Below are experts of layer 9 (counted from 0) of a mixture-of-experts language model. Rows are named router (the router's row for the expert), gate (a neuron's input weights, with its number), up (a neuron's input weights, with its number) and show model dimensions 0-255. Each number is 128 + 24 x the weight over its row's rms, rounded and kept within 0 to 255. Numbers have three digits each.
Before each expert's rows: "mostly gets" lists some tokens that are sent to it at least half of the time. This comes from a sample of Wikipedia text that the model never trained on.

# expert 67
mostly gets: "′", " Coordinates:", "°", " north", " east", " west"
router:142159130198110158107147095110108121072123128101162135142130119169080118160117148173134160153135098131137156099161128153110097110126095149069152114111152129157131142146161129114171123135132178133123131083094108146129146116068148137084115179188105120101071135150098145123138117154110148132122100110138125201136133134159100104097120124098090121109113108115095162139140171088137166131119090122128135151109101148157107080093097159123143159170130144167143127134167131142158106153143145110166099145110107155103132108164144122126102122170143137119127137112134126108126138131158131078139118122143145091133117103116117126091146097113133139120127131122154113109145173140125135077129124123120104144127126127132163105107107140137143118082118123086127131095120128138126095152121123
gate0:129101115154150133156147121162113164165106146174140167148154105114097123139141129114142150120152139124177113138135138164074150139088112141117146126141123105122134116132124145139132108133169109128149111084156126166118127148147146108121109120142151114143127137111129118126141121168091182102143075102149112137157155127115093166119167121182134117152135127142130118124120119117132139136177125101174143164142114150134154113116124085121069082142185115098084102163136189131133129129113146114085149136142151164110143109150123142110186127088117143165137135159146136152108143106130110138127107127065130131147136094154093112098132101146165139136117121098154121105079106099141125123131154121131145140149123120099073133163119151072078106098112124139080180106152124114134129118090139
up0:136138138137159159097109158114147129130152083147151123165126114116153133119161064138144117144127162132126125126110136126120091118160136169146107112126080141151110096112107103112152107130141114155107113131153128125189136155118124161148123143141181147120120144087129119099129099120110106157146136129100130117110084089130177124121168119069159114157125139095119109171077187108164134152139134172133122119105126086145107089101138077122141140128129107106133165124095164155094140153131131138141134095108145153107111147142125184070131105155144182134103128155149150115133086108147130095141130178120130130187119117147147113138151105168163119101112100107092136128144108122107132155153104140095085116150113140110128110169139142147109123133130175156135135164085124108145151117106143
gate1:122115116151142136114104146112136137106109072145124067129137125124141115102092128121157120110130111133135164101147138108141105142146149152116125120073147131130138133080143117147116151122072080138165109117146140116133148123130171146124121127116096113127076130152131151120175114138144153162152103125097109127143107109095134130159137123128154112131114170120152133121108118118111121089099132121177149170156102123133089100146117124137117153109121163046134184154154138134181136082114078097125156080082168124159126136124127115158155117100158141110097172179142164129127144083138112126123127123190131124179092134130130108146104164110137101122148152122142154114151160108143108155119167109113097093123166115138096097120139143168121100138106111143115130132120101147130091138107086
up1:115132115119172112113118124128184130097104067105110139164113139132137125119155149146154138117147128152102155169136091143104107143138174122120097130136135122124131123107125115162107107103180122101090115095133164123134082125153163142136144144089136129156121142107127099148100136151102139132124120144115159149129164148110130142108133143117133126118157144139126160136086124166132106117098131087142099108168091151152108114120136116115097125144135131141116115149099105113125087099136147167149144151184167076095113068132134123129092100145167126128150132190125143106103117177077124123116119208149125121105183090131109149131094140112142126138109135164137135159159167136144130178112142089121124101135094128153155138102158131106139109117132149127119134199146121150151103134180123
gate2:153153069141117132113156136153089120083070104131122138122078131101140169130096130125107132117095164098109104114152161155158112124164112166110162096151104104136111124120151126136121108142140073167152127137130156088115107140127143110115104116134171103102096072121128135085126117128142142146116134110139184137107141139144103151132088119125135117068123174124108098146112147094136191063149121110134137112137109134090161145133140100119114149150090135125138097128183140149129116136112178117148134089135124122145121183120121112091102121135110175156114141111110125151129110116109140128124148130081114102089114143147096145112138075102097108123118110136135121123099135126128160160101139122106132132067155132114111110141062099156145144142142113139134117111133163101118127131148089
up2:083088154139085111143099149150134131115160098130097099123127119164167142124104073122161153111126142164108144113141110127086148083132131137142083122132147108113085159145132127110118133117150106172147118083121122104121151116136160172155149119133110132158120139120141114134100163107107120150137118141128123104143151155137133140139119161127108078140105130145089161151100126138145147156198151151106125113163124075152127091156102104133150119171115155095150152163141128107108134121157113117155179131067112165153110085148137111140136146132133187156111128150142124150110145139120134122115158184144093140105127164115075155125114163117131083153120103150114115174116130151161113126108096123122122156113126115103110166147131160111104138130096128146077148150134170149144183107118122
gate3:093146146144115166184150132133141107132149137138115137144170130113121108143121075159153153178145110143138157146150095151119125109104159097131097107129116116189108127104119092160151169130114102137137104093155132167131135127110144120094102134153110120146097081145125104143107128123141113124145143119103160110109118118101137114142168105118132138175150125161133124131133136146132103145137104154160114146152162116146114130098124078107117053147104133077143101131133106174130116148135090123131083099112128188135107130160138108154120133143122144121112126176125126123141122115141133129154161119174055135133115125127118079145125117121115120103125163140111169147192155109115111155159153112146123113156081138123154151152099140185104083142118145097124119108136073149139127127141182
up3:124103141125151162157160146124130088124162156110108154135177140110140161122126165132137124162086149105182148099133135130127121138150155100120123148156086136127122089088133094130164177134155112155149141142125144135082115146145133130131101114117127133130134121135065076090110105144144114115129171108127107142121123085135133109087109127149091106167134082110095131146133120112108084178111126172099140162119148156153111115122140081119118142117084141140166151105144144130121127154158139119156101154143106157160135115118129162104161130124091161127126118167137124125144119116132109109102129103128126179095079065140096169145140124130064131107119092173176126148068152122090137160119122088118118147097110129110169124123127112114116138118133114147140147107164117125094106114137150
gate4:128117114126143079141139137128092138138156136171156087108137094144099108121158133143162098130136136125144127145157088120158096136169107147141145099118155150118159093163161111135121156174090122153060169111140139116145157107126136177156129124127112111149203109136132115153183145100135091119135098164117154119149119140116131156132124145149141108132138123171115116149131105176129132142157173155130076133138121097127152115148092128149160124093111162121201132126118100126139092127158122120074134102116129119127142136098132140099153105126147146146148098143128151163110136126112132116164160138125101139104104099106135147141102124134187120158146127127140141116103141167140105110159161159130155120106140129143106171178164114095080120155112121122114102122127104140079153078141144
up4:112149155101113166123103140141172175131135121104133170118162144110156132099131137095113151110118130136122110109097156102141149107090173106178134148169089101126087134166112121109095124092162117127176132118131134118092109125166124103132152145116168126111079143141092137137137110136103153132166128136114064119123137110109126130119154116127084117134160159114116099114124112120104076117110100106145150111110135166122135136104161154078100128151101065141073120102074152139094161117062124145147123106144118108097148116126103100122101120143108083141115128146112139096141119190155126154108106116131144108152130133140080143106137162150108118090136098121093101139112123088158145150100069102152122155148130151126130100104113154134163127109120150154107144155126124125144138114136135
gate5:099126115108073093147109111141137189119126141105156122144123134145145090131126128079114146152141165174107120132141117106128121145167132105133111121080110106133123140114119153133103144149160120120105110142117112097108164124143127180095114119131111107109100153203145129161136183112142146142154118135138132125112101099104134096131148127103109102139146154137152119132132094158168121129160147180159099138102153087118108128176120130174115060095095113110088104123114132162105154133114114090139162111167153148098086086134123115098159120135109056138094140076112150112131151109120122127118162112149111130116128159118103121138140130129129125121191130165094137129146126119126111125167123070119160130186139158100138139144145145130147140129131120107097118156109161149149098138150135
up5:140126118113088115120116122109106145155147150119136160106135131139108133139170140095142127142140125108160110100121140130142092153135134084129144090129115128110146159158163140126115110132149110142109148094097126112107169095145084121101046144144127116151097137092119118134155139115140155106138139128157163141126149138093090110124144083128143093113112160129116135120115072127119120173115154142153083115108103131122156157156112101143112088109144138118108127152158169176084149152138114048115158107110122118148135159162127108109099143149096118116087155135085130111144107062103088170131127102182124148134123153138110107152131089159108129116177099119132117103096144124135131134152149095109143105164190135100167121170123118145146147131111150119099155125179129139153130133123149
gate6:130157146114139174110146152094135124130131116119114143110071114127143142143147107160100114134127095128086141158117158101166104083119172136140069097109131108124126106157113153118097125109102129137147085082128138114133107154126147092158143113103172140167136121139122070145176143123130128135124150129176130121122118137100080127136130120139147170148140131117118130110113106155122124137153151120178096124159153184092108132124125155085120118096167068101103109111145166116092159151099129151126145112136166122114116111109159117140116114130149161139136126123117145144122130166088113135158141094127157127153103115163130149144114117139132109117153138098164136159165123188109115118167100130084161131133103146090164104105116100165207158092121141106100141138117145116135149118159097
up6:100118096106149083121127096156091143157135107102112110141152143114093145150124160103120113118103136137165097160141109152117164138137097122114170137172110140123141157076160128139164136153134127105151161146124146095123157110152123131122108124103103133137178129133132113113114096168094067103191104092106132095111147144132134179107113129122120091116110113123125088113179123122140127100114138141108130127085095115155135134121151157124144095150098157117154158117135073119179111127144124149108116139136072085144138168102112170093138152109109089139110122134132084133111088127155148100106129109141074111102131125105109117115130132147113159146126102147102124103057143109145129149108153141153124145101144109151127175141139142103081119155122129135157103150166102147160103123099152
gate7:148093116117123171145111141106090120153143141123133168075141098131117107131181177081158127145133114127161119131112139083149111157133108159130135117134114113126111181147156095110167152122164121125093127083156141166137132127110124110078135139134127129141097132106167128138140110125132150107161127145165115125125140136101095178125148146102114094126110177127116115117134125111122112103163120106184139091086096149095092118104127147135107121122091108111165092117108108168174132131113118142123106127108148149118077160111139119117116118102120099147096102142137136140145106137123129169143152127106100113094137100096119140106087114151119145107146133094089129103120140148132165101158063116122148135179120155107105140154130113114103114199141162121121150094138136132139108117070189
up7:092147164147117102109116122100121119136153151113140149087130159148095117116141143130132107142134137086141132124156127112125125124128096144105149147139101167118147111177171169146155101118103153123125125144144156132124085133097187093103150140140173121136112121180095149138121130118132149134140117094101120129181152127140121108169160146163139135083109158105141166098119094102120109149117145100145084132121142157128112130110121123137167106145142089154102171130128084154171121126118118146156130118146129180141106098138167092154078108152111123095075106178103103144158153118177111104174136121102101188129119139172128126115172110114122169121151154117137166146128110155096146137119127145141118121104104134113144135078150127153144156159145091099153115144127133118110099138149179
gate8:166119102078154175131145146183121114118123134086132143138148170125106110136095163122134120115131147110118175102143095124107104118089151104087139133159170170145128144099139126130085128122112113126124135123156129133163116105127136111144150132153130122147134194139116105127137137127151093125120139140155138116116129090130122112153121139124164152145113187105137145130156108107137090164162137126112125089112156170072136144141124111168159156120152158165133120128124122109122136140098119163143126111128126098119140107186105096177150163113139138121147118159177101088156117124111139144162110113134095107116135163102114169098162101118145155165150168174148122119144113132077137096102062138110173137115125192130143121146105118122131160156169149132121122150169162142122142100152129
up8:092124171111092120141110123094142111130119081124154125098123105146166140134128105140120127105112121102129095152117131156145126137099090126130119141114129156166149121169128132117180122091116114131110164085124102126148126143135106153116123129137130139138139112098148138148103115126088132105074096104073097149115114145141114115132143099147123132080153124118113110130088132132128120095081140163086109148163169081144115112094144086127130090123161128114117170145130132137160133105152111070122093123121143112163150147058148125133126138109145122137093111129099114140101101106101165100132147140152085145118166074154119112208103114118142123073152123092108135122121102124135140148167142135128139136147161079105122121146144122141077122135083118109145166116071115091147104160121115
gate9:134126141115114069118139179131109054092127150141125121093135116112115136136122118130117108098115153173157101141134148109161107099168107117123104133138124120107152139139110136149117105123117129125144117113087115112106138124212117183098129131123153087127098161126145111115131123175130149126141116138128112166115117115126100141170095140123143121126130111125119080144165126158137152124126129113105141171145136154175162125095113100064154131120194109120102137130151151100156140131128147122172142134134095166098133141131139140162139133102099133131106102105150107126122188133128120143139146160084130156120100132137097158166164116148089125085119126089133124131108124155132088107113123171141102100112111175149165142110096111121132150177077087113138119135148188127162108123123149
up9:154135128155088147119124135159131167200120139097124127158115146086135103102110135093113151162146149124102121138127110173143171138110124127145168137124127123129083130124144157153108131167126169142135146137132128110114119118053126071133138144142118174160146119131123139157129125137105156098113106100091127088157154144155116127102151147131118155093147113112143162112147135087150135118141088149133122088136156078094137180205156128138098146129057148169163144124139132147137098103107129143120105130131148109165121105123093084152130138141141138094144146142126131121139125121121147105151128129142127144201111153114139117156114102146156128146089120134140128108156135144115165165152143112080171127152156114105098158161138137112095119109172134088101137127123128110104124099101123
gate10:092108120098102127074125146134120144092139091116100108154149102120124145123132142164059116117110107125157125155091165128138112138158099133121096153142174106133132109130086159168115079148133127133157129157112137099163129156147130152148112177078149155146104117179129114153109117126142137149116164105116121120146141162145119155162094117104126196139111096121130130121089118125111124118115141127083124092109124139111070084153123123092190187128131128124133151113154126118145120111162174083168141129131140121153108131090156166128073112119139111128109139104139111148120113096135143107151140079105123140130130157152168137126114094123117124107135113155118146110111152117110124093151091122122139092097092127116151173112112100103174122132116114133140114104118133090178165138125149
up10:137133118137116110132123095127129123088146164136096124133138101159146085148165141117123143120130131114137112143127091140120133100104166118121153149144144124184163122122134132151146145160131154173147156120133103090094142085119172122149170144116136059122149120063123144181110154089096101083090133149130120092119173130120152125137124087147128124094097167142142158138097107145131089171099139118134135169122141081119126131120081119194117145125118111127120192135115136146164142098149119109157080154151144104109177106143113094123153147134146140135137096116132154149137130137117177158110136128151121126152108137104123144156080136149166119163078114125138099126156148134109175134118110142156116102131102130122139108125171122141097160161152132142145128144121131133068160113139111
gate11:115160163146110138161093106129125123097099130150095096147141133112133144148125120105127132118150105125132146132115149103121137108118149122124095166118132164120124110120142155142082114130193142126114138147148110141116124098173123142167176072141118142116097087086118117120151134134119111113086166158115110093148111126107150177123146139131089134130116109098127106123123154123124165129118126106122171140139094101127107167114127144101117142126150165090157161130076134060122166129126136140122114141151133148111175080115111142155155136120129096164124179112155125171146141136147106108052110127122150096121111131117106117126121181157159120127132158091126154112128122131187104095093150145119101161085134110165103132146145142181097092118113136151070130100163106111123157148114126
up11:132115081121172095123096133078097164139104090108125149142131132133158114137143157121136131105104172120135114152120110138128109129105069120146127133109137101116112139176132125107149150141069146129116123092078137141108116106101113134157117124134147113113116149184151151130140138089141149129135123067115096139134183094153142129113098146153114107096140100149118140126087099137088107132150151142128129130129167131143136090101136090115162133147188136138100103139129109129136150105161101139123105115107105076118129126118110096146128146150127151142116074079068123132155135139144139154141147120109115173150135092144138112090128139081147126138126116136151119095105137094060124177111083084106154111137074184148119108112116136119126127128135104123124139156181148162104140138113140
gate12:144119150116101161132107145126137133124172172093113131089125133088095122089137143102104099086116127153140046154127110107172115143105155139137140135101111102152113169116134117147121146150125091174109151079104108167144129148109120109131086125089105164184133178137110141116131097111159160086125103148096130151148182103143139108172079099158135128123150098092093116128141101114118113143112087092129157160105152117128153182089107094088100114134113118113122143169105115109115142121137109099133126138103179108109149129111134150117165161075118126136174100135096145147152133151111105101112140114120153140156126099122139132139095113162116134166132115102110111110141142154093112130140104130107124122109100120137144116131160117116138123119112122148115131148134105114178163144087136
up12:146160095126138150107160138103130133130136101115100118185143134151114139163113120116114094131141136152120209109112140158109141113145150112150129099138157139097145083141122142145171117097158145105197095143144110116105142116133093149168158124119123147071165092108164150137124164162096132133106171136155089084123136178127120123127157114107105142121118140102153111117135144132125138093151170163108103140128136142135096101168177128121124134080164108123121130092144167169144092144141156170122122102153098147128127129114123127108111094148152103110127159103166112164112116121141143143087123131098132102146094161133167163130143128163148107114115133169152146138147115116131185145119127113128149175164139107108128153163150078130096156100124111120132109133123174108101119129144141